{"d_shared_expert": 0, "head_dim": 64, "vocab_size": 10209, "max_seq_len": 512}
Below are experts of layer 2 (counted from 0) of a mixture-of-experts language model. Rows are named router (the router's row for the expert), up (a neuron's input weights, with its number), down (a neuron's output weights, with its number) and show model dimensions 192-383. Each number is 200 + 30 x the weight over its row's rms, rounded and kept within 0 to 999.
After each expert's rows: "comes before" lists some tokens at least twice as common just after its tokens as in all text; "mostly gets" lists some tokens that are sent to it at least half of the time. This comes from a sample of Wikipedia text that the model never trained on. Tokens count by the router's weight.

# expert 1
router,254,281,151,231,183,178,184,210,217,220,156,158,222,200,230,159,166,240,224,199,215,216,192,200,182,188,157,154,217,181,211,218,202,221,178,205,248,192,178,195,239,168,215,170,158,178,231,203,160,209,239,235,207,214,216,191,246,171,249,195,188,175,244,166,218,158,154,229,230,232,180,186,202,242,240,271,246,270,200,218,163,161,205,217,214,142,214,187,165,201,236,197,151,214,216,179,198,169,195,223,206,204,179,198,170,156,242,136,177,161,189,134,207,225,216,222,174,203,157,243,185,189,220,171,169,194,186,195,191,150,284,190,213,207,207,185,202,212,184,236,180,227,219,193,200,176,180,220,187,193,183,216,205,238,223,178,224,186,183,155,211,165,196,229,267,148,173,178,244,192,230,194,199,141,271,158,190,225,194,208,210,231,236,257,169,195,204,181,157,180,156,226
up1,219,211,171,201,205,209,189,183,189,200,259,190,174,183,147,235,225,191,260,194,258,187,219,184,234,164,174,209,151,212,160,204,142,218,234,212,210,165,186,192,184,193,251,178,193,186,239,186,186,225,177,201,173,172,261,138,185,216,208,227,174,250,200,162,173,187,169,207,190,217,234,224,183,157,215,188,178,217,216,162,145,225,216,166,157,168,173,227,173,216,158,191,198,149,181,218,183,199,184,188,230,226,200,211,185,187,193,211,231,194,231,209,237,172,194,196,190,213,241,229,228,199,207,178,225,185,159,230,187,189,210,170,246,220,191,143,162,208,186,167,174,191,206,276,141,226,156,235,210,214,159,113,210,159,173,239,181,141,150,176,205,180,204,228,131,272,192,209,202,162,194,234,194,205,242,223,238,230,160,206,267,219,195,149,219,219,205,206,199,223,133,212
down1,165,202,176,205,168,212,156,221,176,203,214,222,144,240,225,168,168,242,229,194,272,207,184,220,176,235,182,206,187,185,225,181,221,218,256,220,208,213,146,212,176,168,258,160,219,232,184,192,221,137,208,174,167,148,182,133,153,151,208,175,223,194,169,230,144,185,200,216,253,158,240,181,184,215,202,223,226,222,223,184,172,220,179,171,147,164,151,212,235,176,213,224,154,212,174,198,231,189,253,164,170,218,193,217,155,241,213,238,193,182,172,182,217,178,195,196,191,181,177,244,200,182,210,178,191,188,209,169,174,219,217,192,209,294,245,201,162,240,194,207,143,156,227,210,188,192,151,217,207,230,207,253,161,255,240,169,215,162,204,153,199,205,210,238,187,199,188,230,183,228,176,236,211,217,178,198,201,219,170,161,229,179,191,233,210,200,147,202,183,244,220,246
up2,199,215,196,222,210,206,202,131,193,233,186,180,175,195,276,203,195,219,255,173,202,191,236,251,249,179,178,217,193,240,196,190,192,227,170,214,240,249,243,195,190,167,225,204,227,246,191,190,170,216,172,217,195,212,202,239,231,221,190,231,192,203,183,217,212,186,191,192,205,215,210,239,220,171,235,208,204,168,178,255,143,193,227,230,224,221,200,208,196,225,190,171,199,190,156,207,199,202,226,135,232,116,205,207,184,204,192,201,200,192,255,224,201,144,210,204,202,168,191,185,214,156,201,189,167,194,157,153,155,217,134,184,194,225,171,172,159,129,223,145,188,216,195,245,186,166,211,219,211,215,214,201,144,225,181,132,215,166,226,194,182,243,236,175,202,195,147,243,222,199,187,246,211,159,176,225,241,206,185,230,187,202,183,182,216,227,208,186,225,210,232,222
down2,146,232,170,171,194,215,215,244,194,182,256,185,215,197,162,191,189,260,221,182,192,247,242,184,255,234,159,172,192,169,208,172,251,205,259,212,159,238,173,195,135,205,191,265,196,178,226,204,189,234,188,218,216,230,172,183,144,139,157,172,163,208,200,231,218,194,225,149,197,221,180,103,216,236,238,169,218,224,253,165,178,221,166,169,183,197,187,234,178,200,165,208,216,196,225,180,198,186,249,178,139,229,177,222,222,142,216,205,210,164,183,176,273,182,200,158,205,190,233,174,207,179,233,230,196,214,190,216,183,234,167,201,199,214,230,237,235,198,249,219,177,165,184,205,208,155,219,209,214,260,207,236,245,195,226,215,168,228,126,219,175,239,249,213,221,239,177,176,214,165,155,151,267,245,213,212,222,138,177,179,197,230,166,260,179,242,234,239,199,187,202,208
comes before: "| ", "|", "-", "\n\n", "- ", "The"
mostly gets: "\n\n", "\n", ".", " (", "===", " S"

# expert 12
router,202,219,197,200,174,219,147,227,183,175,210,244,157,179,198,265,185,186,241,226,191,171,189,183,189,164,257,232,177,286,158,164,173,185,227,153,189,192,165,141,164,263,160,183,143,192,183,151,197,194,205,227,186,234,211,165,195,183,168,202,142,214,188,233,214,203,171,200,220,218,245,187,220,217,245,179,147,181,146,185,200,188,184,252,220,246,189,212,212,202,162,182,253,225,193,203,198,169,207,185,254,235,183,227,193,214,201,239,198,179,190,162,233,213,169,216,272,184,252,175,154,238,195,217,259,183,103,175,205,218,192,215,228,223,206,231,173,231,232,207,231,159,195,191,171,188,226,196,198,202,174,192,209,217,242,224,236,229,170,190,182,206,142,148,233,204,164,198,217,199,244,205,154,193,217,168,197,205,209,197,191,187,168,211,223,203,216,197,213,179,176,185
up1,235,197,118,270,186,210,227,150,213,227,275,157,194,239,225,241,247,195,198,178,193,195,233,207,213,161,132,195,201,224,169,237,203,257,219,151,212,241,191,220,159,205,154,135,261,202,176,161,201,187,141,209,150,202,231,250,252,165,209,150,230,170,173,201,175,236,167,180,190,162,214,205,215,222,193,252,227,167,218,220,193,178,249,161,190,210,212,215,195,171,203,209,152,218,161,238,205,203,205,191,184,190,180,195,222,196,172,209,163,181,198,176,203,239,166,231,194,207,186,226,225,187,201,158,174,197,241,178,161,179,197,214,228,152,134,191,226,202,199,205,162,168,235,185,193,161,173,204,149,191,194,172,158,216,210,177,181,157,212,199,186,147,242,158,200,152,186,207,192,196,211,223,218,263,220,197,218,152,141,206,216,230,183,204,171,268,244,241,187,252,204,154
down1,178,196,226,249,144,209,221,194,196,190,202,201,180,243,202,229,192,203,228,222,227,235,212,204,222,191,179,199,192,227,175,176,111,236,187,167,157,266,162,196,198,224,227,209,219,241,230,192,172,234,183,151,128,241,172,178,180,200,194,174,214,153,215,224,203,159,219,193,185,243,247,186,170,218,161,189,221,182,227,203,201,172,222,218,161,174,264,238,185,199,253,203,176,197,191,257,208,224,191,171,206,159,189,192,186,214,198,222,204,190,189,230,215,239,189,189,170,236,166,154,175,153,241,213,190,183,254,250,200,184,170,237,196,182,202,197,133,244,191,170,218,238,173,172,200,165,190,195,137,245,217,221,253,203,225,183,191,192,236,194,182,245,160,157,215,223,203,251,227,260,261,190,179,217,192,244,193,205,129,158,146,186,224,170,211,140,178,131,206,160,236,160
up2,203,200,196,217,214,192,214,159,199,202,209,195,222,172,206,160,196,209,141,155,210,213,235,262,173,168,175,185,256,168,240,209,212,252,197,226,232,229,196,200,222,193,179,210,230,150,199,194,158,191,193,221,182,207,215,232,229,166,156,180,197,189,191,224,234,186,265,203,187,216,179,203,182,154,215,216,249,177,190,220,112,239,187,216,178,184,179,171,171,183,159,160,174,183,175,222,146,195,181,197,216,157,224,179,248,220,179,224,198,200,202,240,217,199,221,196,214,171,148,239,278,171,216,180,191,203,195,151,115,140,205,174,235,190,137,215,219,192,192,228,134,192,214,225,200,123,195,224,219,260,212,218,189,221,211,192,228,175,188,201,186,205,217,209,181,157,146,209,177,246,205,232,199,264,171,227,243,226,197,208,191,203,160,193,224,231,148,222,222,209,249,201
down2,226,233,208,192,196,286,227,177,213,189,151,184,195,180,117,221,198,208,172,183,190,186,202,229,219,209,194,181,182,205,149,148,192,207,212,239,225,227,152,218,206,193,164,252,173,188,262,110,211,213,251,186,201,171,190,184,199,192,217,209,237,204,159,219,230,219,231,124,218,216,200,173,203,182,273,226,222,209,217,213,218,198,206,240,102,221,180,224,262,175,219,215,189,213,221,205,129,177,187,210,240,192,184,194,240,193,197,176,173,197,152,210,236,188,181,172,197,187,148,228,180,174,155,226,219,218,229,219,193,186,223,239,199,283,182,188,209,224,258,201,267,210,233,167,146,203,217,180,173,186,175,171,203,155,217,134,210,196,133,178,156,221,237,271,235,236,236,173,209,220,200,218,195,210,253,156,235,132,185,184,182,208,177,188,201,235,200,199,188,222,222,167
comes before: " | ", ".", " |", "–", ", ", "; "
mostly gets: "-", ":", "3", ",", "8", "5"

# expert 4
router,202,208,221,204,230,186,220,207,191,158,171,196,176,153,190,210,206,241,219,177,171,198,213,187,190,236,241,176,229,185,216,166,234,155,189,165,260,186,208,212,138,204,157,213,179,143,191,158,227,195,214,218,212,206,195,283,192,171,228,198,257,196,187,192,188,179,190,155,200,158,212,199,213,221,220,181,168,161,204,197,217,228,236,181,242,176,200,208,224,248,146,183,232,217,194,190,201,227,165,167,195,142,195,209,158,228,138,186,160,190,157,218,206,221,180,247,202,175,221,188,234,190,189,186,128,221,174,221,167,288,185,204,211,185,245,172,266,189,159,157,175,268,250,192,210,213,201,206,187,235,192,181,175,244,200,196,242,210,235,206,193,213,138,197,169,246,194,196,143,189,251,227,203,228,134,183,203,172,183,215,222,181,223,230,237,231,211,160,251,177,231,183
up1,200,203,166,212,227,180,218,202,246,209,174,193,145,175,192,212,258,208,195,164,256,169,214,192,222,261,187,226,188,177,188,164,152,224,190,187,227,233,241,138,207,207,234,223,193,230,185,177,230,233,210,217,184,199,216,182,234,197,136,215,201,171,157,193,186,181,273,171,210,245,247,192,153,162,183,179,204,249,187,175,242,206,182,235,220,211,173,177,168,157,222,167,218,182,170,169,173,213,197,208,185,200,184,207,170,270,221,163,243,207,200,167,241,185,195,160,201,194,165,209,146,152,263,170,200,210,212,178,202,176,202,222,182,177,151,204,240,196,209,199,179,224,194,207,239,222,200,207,255,166,198,181,175,194,180,204,252,212,184,198,182,240,153,193,188,205,245,185,164,189,223,236,190,244,175,245,187,163,214,194,193,210,192,193,177,198,231,268,234,206,197,231
down1,187,170,200,223,234,210,183,160,254,189,208,228,150,223,140,170,232,217,128,174,217,162,242,212,181,239,203,208,205,261,187,230,194,238,212,186,265,180,161,220,241,231,211,205,162,174,210,195,177,194,190,141,217,235,203,207,199,153,151,223,182,220,150,180,120,182,181,179,193,201,235,182,196,171,164,172,238,176,232,211,241,195,242,248,257,179,207,209,164,207,239,225,215,225,228,202,203,221,187,153,171,206,181,199,153,190,221,198,251,236,182,210,187,177,203,198,143,196,210,198,254,161,217,170,222,181,208,221,228,129,176,228,218,206,156,168,200,188,199,211,223,219,202,205,221,203,241,202,176,117,254,226,190,215,216,206,237,215,228,142,198,183,270,187,181,199,184,208,148,182,141,231,180,204,188,226,216,197,202,192,242,241,180,206,129,172,176,296,221,211,173,227
up2,235,183,216,211,185,186,231,165,213,192,191,204,209,207,178,231,228,190,203,201,234,236,180,200,184,236,201,258,184,162,138,210,139,183,233,217,184,191,177,139,271,200,230,174,174,212,178,220,214,216,191,246,229,203,216,165,207,200,234,187,200,249,239,212,183,183,161,202,155,220,200,186,130,217,177,266,235,177,149,198,185,240,236,242,198,231,202,215,220,133,225,148,174,196,165,168,157,199,224,238,208,156,179,248,182,223,213,197,290,223,220,139,199,174,219,171,203,232,213,227,166,210,172,193,200,191,174,192,205,207,188,214,212,234,167,197,157,190,178,245,177,181,225,199,168,144,179,182,213,139,217,237,174,186,257,217,231,189,143,261,211,226,200,154,203,215,201,211,222,208,180,214,188,206,222,219,185,224,187,227,179,215,194,201,213,197,217,206,238,178,214,177
down2,207,175,196,139,247,210,211,200,199,184,180,247,186,166,191,197,187,216,209,207,225,192,195,111,182,155,163,161,232,215,184,197,137,157,153,215,223,231,208,226,223,207,199,221,183,218,139,196,153,160,186,216,216,219,189,232,215,196,152,250,212,152,184,152,215,180,160,167,190,198,213,205,173,207,195,211,151,166,219,200,237,186,199,234,167,183,240,192,231,151,209,222,201,169,200,209,213,172,225,199,195,179,201,206,126,210,185,239,207,181,185,160,206,238,210,210,210,219,264,229,188,187,145,216,209,216,179,238,229,153,171,181,192,195,179,156,232,197,255,190,240,219,160,229,205,229,211,199,226,187,209,175,147,173,164,173,192,186,159,175,221,204,235,259,137,174,227,192,178,193,190,216,277,130,244,217,245,181,256,182,178,175,247,166,150,210,206,217,224,212,175,152
comes before: "\n", "\n\n", " P", " de", " G", " V"
mostly gets: " |", ":", ")", "o", "i", " |  |"

# expert 13
router,201,186,188,181,202,193,241,175,217,203,199,169,194,223,220,189,176,206,169,177,236,222,229,239,172,268,166,201,202,167,182,222,216,195,219,242,208,239,245,160,227,177,261,182,201,209,229,272,200,198,182,239,162,164,192,202,215,225,205,180,177,197,260,209,214,216,144,237,230,159,173,206,245,196,177,222,193,203,221,226,215,177,256,166,233,150,226,171,199,215,200,209,188,141,217,187,197,182,256,182,244,206,233,197,132,260,189,185,186,141,213,115,203,218,185,202,192,193,218,181,168,165,226,209,194,225,226,170,246,221,241,193,222,208,158,192,221,227,207,173,198,160,231,210,196,138,201,234,183,284,220,217,218,191,182,175,230,199,191,206,202,208,162,160,224,202,163,149,215,204,216,150,249,172,227,180,212,235,229,192,219,265,250,235,213,147,224,239,209,208,167,151
up1,203,244,152,182,240,256,250,211,160,153,181,201,188,137,145,249,198,182,240,200,194,200,202,169,194,168,192,267,204,193,193,154,244,214,161,215,199,174,236,221,223,228,160,209,206,182,137,199,203,212,203,138,183,173,223,244,191,191,199,217,171,212,200,159,180,212,268,224,255,243,229,177,230,169,247,219,241,157,132,224,201,229,161,210,194,205,204,180,190,194,165,213,202,217,184,145,204,260,174,203,162,195,164,175,193,191,262,212,223,248,198,188,197,171,234,222,260,222,175,192,206,179,190,170,206,178,217,194,161,225,224,154,177,197,181,210,236,225,199,259,197,210,214,188,223,250,196,159,149,195,195,171,185,217,192,162,209,202,245,167,245,255,188,209,204,207,166,167,192,221,202,186,168,200,195,195,236,181,211,210,201,199,186,156,194,202,242,191,223,193,212,208
down1,183,222,137,170,184,164,214,190,172,256,165,222,205,225,237,188,230,151,187,267,194,148,212,187,195,260,255,195,275,219,265,153,246,181,217,198,236,243,277,240,209,237,191,201,155,187,190,204,163,222,190,231,208,187,216,176,204,248,177,164,198,188,186,180,233,168,185,211,192,254,193,191,151,187,214,164,239,233,191,175,185,199,210,191,183,220,191,210,170,196,178,197,170,159,195,215,188,255,115,172,225,223,190,181,232,205,232,175,236,161,240,197,156,247,199,230,198,190,204,210,244,193,168,205,169,227,233,179,195,204,198,241,193,206,173,233,157,181,165,200,212,218,225,196,172,134,197,197,179,219,222,201,181,165,222,177,179,258,264,222,198,226,232,178,210,242,204,232,195,215,189,186,222,253,132,196,236,155,224,193,210,159,206,162,194,209,207,201,172,273,195,209
up2,243,181,181,210,210,229,205,162,227,195,208,193,225,214,191,206,210,180,237,202,201,181,183,229,213,210,219,225,237,234,201,197,207,191,211,152,206,187,194,200,201,214,205,197,208,214,161,198,225,201,205,187,181,214,215,203,242,229,207,180,210,212,235,196,167,229,194,214,187,206,198,204,233,200,165,196,246,191,218,195,190,210,189,198,213,189,174,212,173,207,184,164,231,225,187,149,204,265,212,200,206,197,7,260,225,223,234,197,204,219,201,161,205,203,170,233,254,211,222,211,206,210,155,180,196,229,196,193,202,201,188,208,135,201,189,208,198,181,223,227,204,173,185,113,194,210,201,0,230,210,200,178,195,206,196,195,191,220,219,219,247,209,213,206,222,220,201,225,170,191,188,199,195,231,228,192,205,217,196,165,194,200,181,185,191,207,265,238,242,184,194,205
down2,127,185,262,232,244,184,166,215,256,178,209,254,195,183,196,233,209,216,194,213,174,211,207,193,210,201,223,214,216,196,176,215,150,201,206,210,211,148,169,202,184,166,198,205,188,194,212,233,208,186,229,223,222,191,123,183,206,167,156,208,199,181,156,248,214,160,185,194,209,226,207,258,191,214,235,222,184,223,181,164,235,135,235,245,215,190,186,214,259,179,186,193,195,105,174,213,220,157,167,219,198,199,254,168,184,188,216,171,210,195,166,253,192,184,199,187,166,113,170,73,234,218,228,241,203,177,220,243,166,192,230,212,314,164,206,175,230,146,209,202,200,190,178,292,179,181,174,302,209,250,206,216,182,182,212,176,232,135,148,233,194,193,174,175,127,157,195,184,161,190,183,233,199,235,196,227,191,212,220,265,205,179,220,221,205,174,171,169,169,201,247,187
comes before: "\n\n", " The", "| ", "|", "-", " He"
mostly gets: "\n\n", "1", ".", "\"", ", and", "s."

# expert 0
router,182,270,208,206,201,160,187,178,171,275,244,219,207,150,161,227,196,186,175,186,213,139,240,188,205,238,213,284,174,177,236,261,240,154,124,157,106,198,239,209,206,274,224,183,247,164,205,233,223,212,225,211,239,140,202,234,211,172,207,186,180,203,218,173,134,121,221,209,187,188,163,190,197,187,189,230,189,203,194,237,140,188,184,142,226,161,237,166,188,196,228,226,202,192,193,227,173,178,180,193,221,175,183,185,193,240,204,239,214,182,297,212,162,230,255,262,162,208,210,184,199,209,185,180,201,221,209,166,224,221,241,245,204,184,145,165,201,237,233,214,203,188,178,190,196,129,212,205,212,240,190,179,219,164,226,219,232,143,204,207,170,205,222,197,193,206,226,169,213,141,225,181,192,182,145,192,221,144,202,193,166,227,219,183,166,263,204,231,215,235,256,214
up1,217,203,150,192,210,246,186,185,182,162,211,140,168,244,220,211,194,182,201,222,201,204,215,166,192,208,157,226,175,261,146,178,198,199,209,250,242,193,214,184,163,209,236,227,217,163,214,149,216,197,246,248,214,147,236,153,173,211,203,239,236,141,175,153,194,226,175,204,201,116,165,179,239,205,213,198,183,152,204,189,190,169,127,237,164,221,189,248,172,189,165,199,121,197,228,195,198,190,207,217,230,148,177,217,195,210,227,178,200,170,221,208,142,186,178,206,215,210,257,232,208,221,216,206,196,249,171,221,182,249,130,208,198,231,219,174,229,218,136,214,202,229,219,211,211,224,187,193,227,178,208,206,135,192,197,158,135,194,195,265,228,180,228,152,213,186,177,261,223,167,137,186,186,242,214,212,173,203,217,183,211,179,202,232,229,154,194,193,213,183,178,187
down1,215,219,209,180,130,187,242,201,199,183,209,157,216,225,161,235,167,225,211,246,228,193,169,216,188,203,164,146,195,210,131,203,194,204,157,162,162,211,193,190,207,218,261,177,204,191,253,235,282,227,246,233,220,218,165,241,189,210,226,288,177,233,192,151,206,190,179,151,226,206,266,204,214,217,198,188,197,178,175,138,252,166,212,237,166,237,213,280,198,169,180,228,195,220,239,182,155,191,217,183,208,250,199,170,205,232,182,173,208,196,208,183,148,189,224,255,197,212,174,229,182,169,163,200,226,221,213,224,218,197,175,204,179,214,204,161,210,180,162,170,247,196,193,207,193,209,194,224,164,197,193,185,200,179,206,169,149,230,192,205,227,198,162,181,196,208,290,233,188,198,198,267,219,167,204,196,160,134,200,209,220,183,191,234,210,222,213,179,209,173,189,206
up2,204,208,160,197,190,226,200,235,201,190,181,247,159,229,216,212,220,174,206,192,245,262,235,213,205,192,177,210,151,190,208,203,212,242,231,181,157,154,208,177,164,142,204,199,227,238,202,170,182,134,187,139,155,188,208,160,178,194,206,189,189,173,243,195,258,213,165,168,166,91,200,190,216,199,155,175,203,166,195,203,158,293,171,245,167,196,197,210,217,218,223,170,225,226,217,220,201,187,187,157,229,177,194,244,241,148,244,134,213,221,153,205,151,214,173,210,188,181,181,202,211,258,226,254,197,177,187,239,202,234,202,249,212,167,224,209,277,194,198,170,174,218,164,202,238,238,164,180,185,159,166,212,174,162,178,215,167,177,176,239,209,191,192,193,201,167,181,208,195,241,281,241,213,196,235,229,165,167,232,185,229,215,202,194,186,194,179,242,180,117,224,176
down2,174,188,209,202,233,198,235,213,206,201,181,240,181,127,189,208,191,181,188,217,203,140,222,196,182,209,184,193,204,168,285,201,167,232,163,187,207,197,224,255,187,209,221,157,212,183,210,271,172,193,230,176,190,189,198,186,223,238,205,218,239,230,145,171,179,174,220,198,189,191,186,233,265,150,229,156,189,229,233,221,140,137,180,231,207,244,206,193,168,200,248,222,164,145,235,158,164,211,237,181,194,199,211,232,204,196,230,182,172,177,217,205,180,230,164,174,226,198,188,173,269,174,196,193,186,158,177,192,214,235,199,164,198,167,198,242,266,232,121,191,222,202,190,194,266,191,201,201,166,165,188,213,209,168,187,216,183,217,135,157,192,261,248,232,211,191,229,160,168,214,230,159,199,177,174,172,220,174,204,223,154,289,258,230,162,278,223,177,244,245,182,200
comes before: "1", "2", "0", "3", "4", "5"
mostly gets: "| ", " of the", " | ", " a", " the", " The"

# expert 14
router,223,254,170,134,201,224,196,221,143,221,216,198,185,148,153,220,177,209,225,222,232,167,190,187,175,174,176,221,181,189,161,235,228,221,206,235,209,211,267,236,233,241,266,234,199,213,172,218,228,281,170,163,245,230,204,233,231,231,212,204,194,200,174,216,227,184,272,178,257,222,166,185,201,200,197,193,188,233,238,203,213,179,196,161,202,226,232,159,153,237,201,204,248,181,186,241,199,228,192,212,150,193,225,176,197,226,148,202,187,244,162,213,195,176,229,221,215,178,220,279,180,203,205,203,226,225,180,140,185,209,179,145,192,160,158,188,224,234,212,201,193,176,172,205,192,174,218,210,143,183,193,229,208,217,169,186,154,207,244,190,218,182,233,246,227,224,243,172,182,210,177,185,147,217,177,195,161,209,220,202,214,147,227,155,210,239,139,184,204,179,238,219
up1,268,237,223,208,161,213,151,179,192,199,229,185,212,224,258,165,184,174,188,162,195,140,230,179,214,214,190,280,240,199,173,177,169,184,179,237,193,228,185,183,169,193,180,105,241,184,193,199,142,220,189,224,199,236,221,256,218,216,181,225,236,232,179,220,189,226,201,193,185,172,149,169,236,174,187,220,172,179,179,165,195,191,215,208,118,181,213,215,251,192,184,170,196,184,202,200,254,225,199,120,188,191,181,177,221,134,188,184,123,218,176,243,176,165,161,205,188,194,255,184,251,207,214,188,172,257,208,132,175,136,242,193,213,213,217,190,190,189,210,204,183,269,194,201,165,214,186,210,227,217,167,187,217,182,137,174,201,159,184,217,229,195,150,202,169,185,174,156,129,190,247,185,219,150,241,191,206,212,219,222,192,222,202,261,230,225,189,202,221,201,230,201
down1,135,250,194,123,127,209,242,256,140,223,212,191,186,191,219,197,208,214,172,214,198,204,196,185,203,219,205,216,224,137,203,213,210,173,211,170,162,176,208,223,218,239,222,238,181,197,200,187,163,212,188,216,200,197,178,238,191,159,248,190,171,191,174,210,147,182,180,234,256,255,182,188,175,216,187,179,202,182,188,157,246,160,214,154,227,191,207,227,206,180,218,227,152,151,157,211,206,218,149,239,244,216,191,218,203,222,262,220,227,204,162,206,157,248,211,214,207,196,198,161,234,236,193,242,192,225,215,182,223,178,241,183,217,226,126,184,197,156,147,200,235,182,178,191,197,197,204,195,184,160,190,187,207,214,223,173,232,233,163,230,187,146,164,200,176,202,201,215,227,244,236,245,236,157,196,203,256,216,180,181,200,204,237,206,233,212,161,196,220,272,199,217
up2,232,220,158,188,214,215,146,156,179,160,181,201,204,143,198,168,222,181,214,163,242,130,182,231,207,222,190,323,229,279,158,175,198,163,207,213,236,173,201,175,192,187,154,173,182,167,206,212,213,180,154,222,183,188,218,194,239,232,212,242,248,205,189,241,189,206,188,179,200,218,188,208,186,173,201,211,192,182,146,252,222,186,191,197,181,187,199,172,185,204,201,182,167,148,215,187,204,213,199,180,253,165,194,181,193,166,206,196,174,195,197,170,166,196,196,225,238,155,224,187,260,188,227,247,185,261,190,196,198,178,242,222,211,234,199,182,179,182,202,174,206,262,177,230,186,218,197,211,237,199,209,194,217,191,205,149,210,127,139,186,220,219,194,209,189,202,128,197,192,238,194,206,231,197,218,204,201,209,219,200,162,190,183,228,204,176,256,207,213,212,216,198
down2,196,205,169,159,121,207,237,206,129,177,175,179,186,152,226,144,212,173,170,267,187,172,189,227,177,185,231,196,190,150,223,188,231,228,162,161,161,150,224,209,231,207,163,213,190,167,180,183,210,258,241,161,184,207,196,201,218,195,213,187,186,219,192,216,145,201,155,198,192,213,219,226,182,219,135,165,193,236,184,189,168,205,191,174,224,212,210,229,191,181,226,220,199,151,141,183,178,231,136,169,193,222,182,219,189,212,221,176,220,204,233,172,201,210,237,230,176,204,216,224,245,215,190,222,191,223,238,219,254,237,253,235,202,198,140,209,214,196,187,179,236,185,140,199,206,208,201,164,144,121,204,183,233,213,208,223,188,209,194,152,168,199,192,168,125,198,206,242,149,239,177,228,218,183,222,217,196,218,188,204,172,218,247,257,138,159,191,194,181,231,209,205
comes before: "1", "2", "0", "3", "4", "5"
mostly gets: " ", " | ", " F", "–", ", ", " in "

# expert 11
router,211,158,181,178,182,178,185,201,215,240,197,173,192,212,271,185,208,220,203,202,146,231,223,197,209,214,203,213,219,253,225,194,257,154,201,224,141,220,238,232,184,236,161,151,226,164,160,219,217,170,241,191,218,294,197,206,197,239,195,205,166,197,260,186,193,261,171,191,232,189,192,202,182,216,245,205,192,212,259,174,218,231,182,189,211,247,139,160,243,230,180,224,202,235,219,217,216,237,222,199,224,249,221,179,291,194,204,173,176,173,191,235,237,132,154,158,210,211,207,191,260,213,201,224,239,187,185,188,175,235,150,172,200,218,243,213,190,174,258,140,186,167,176,182,223,176,233,183,215,212,167,161,252,233,163,168,220,200,196,214,240,234,167,205,194,197,227,203,205,192,185,173,278,252,211,185,205,219,158,198,227,180,176,155,191,166,199,164,192,236,265,220
up1,261,259,212,197,234,264,183,206,190,188,205,190,234,159,188,202,186,240,227,185,203,174,202,212,203,236,190,187,262,162,190,190,183,195,251,161,185,181,175,215,228,166,199,164,240,218,167,175,218,217,201,231,221,188,244,174,218,179,190,193,197,210,206,196,202,195,224,180,219,213,237,259,207,189,201,176,239,235,178,241,125,253,169,201,229,223,192,149,189,189,194,192,191,198,234,212,197,230,215,216,206,203,220,214,203,198,203,202,225,231,226,152,198,162,194,174,231,213,204,222,231,163,186,208,204,210,242,137,154,154,213,232,194,190,161,250,182,165,221,235,189,190,197,187,209,192,144,184,240,163,179,197,206,192,153,204,216,218,202,150,249,257,144,169,213,163,202,173,207,136,192,188,188,230,231,165,181,180,234,129,175,206,174,182,174,153,271,279,170,201,241,231
down1,156,229,184,212,188,241,163,197,214,188,230,177,258,214,131,238,221,189,180,199,241,175,167,201,146,190,197,201,192,186,193,180,125,199,232,254,212,227,139,222,156,206,209,260,234,197,193,178,219,224,174,199,214,182,210,179,205,165,173,208,217,228,194,250,167,156,185,194,177,260,208,240,283,214,203,205,196,202,181,210,174,165,172,241,164,228,157,174,202,219,200,215,174,193,188,168,215,203,234,185,189,216,187,230,182,259,210,218,218,209,247,218,199,260,183,205,189,207,141,205,177,152,185,162,220,200,264,217,166,169,190,172,183,195,182,199,159,209,240,228,198,195,218,191,175,231,266,208,205,170,216,162,194,203,148,233,208,187,175,240,234,140,151,145,207,159,151,179,226,226,195,232,184,171,196,181,230,218,240,160,224,228,133,198,219,200,176,188,202,234,215,184
up2,246,229,218,209,224,281,203,191,208,214,165,217,220,195,192,254,155,187,196,209,220,232,226,203,176,202,191,184,208,140,147,238,163,236,222,140,200,183,185,222,148,177,189,170,230,215,242,196,164,270,241,167,168,215,206,231,201,230,156,237,179,219,206,233,232,189,239,235,215,175,203,174,191,210,208,223,187,211,208,235,142,228,220,180,195,211,203,158,180,165,186,180,162,234,237,186,235,248,197,182,233,210,210,217,158,161,226,184,186,154,204,155,196,195,199,164,188,232,229,230,211,174,178,224,207,211,170,196,209,160,211,198,210,140,178,225,225,159,194,247,246,180,198,181,224,210,182,186,153,202,194,193,230,185,178,227,214,174,199,155,247,255,211,174,230,143,202,156,201,184,183,216,171,227,183,237,252,163,266,231,143,195,190,192,214,176,261,188,170,171,185,194
down2,184,238,194,207,164,156,200,154,209,182,219,202,238,186,194,229,246,121,226,151,187,178,207,155,176,198,224,216,191,177,206,222,207,252,175,225,208,177,148,222,184,169,186,229,156,192,215,193,225,175,159,194,192,163,224,198,216,214,230,161,172,168,179,196,202,154,134,248,221,229,176,204,237,222,219,245,218,220,192,191,180,253,222,228,199,186,192,216,163,164,224,215,170,190,238,176,203,205,189,186,221,171,189,205,196,177,173,140,161,175,216,181,193,199,206,185,167,190,242,211,227,190,166,152,194,193,242,237,236,232,235,179,205,204,149,212,156,248,189,235,210,173,234,162,214,243,174,203,191,190,132,272,163,167,250,218,190,131,211,204,218,216,178,225,223,229,142,190,202,224,149,252,249,142,204,210,215,241,193,218,222,227,215,223,173,184,217,207,199,200,220,133
comes before: ".", " |", "–", ",", ")", " | "
mostly gets: "ine", "ie", "man", "ure", "age", "ry"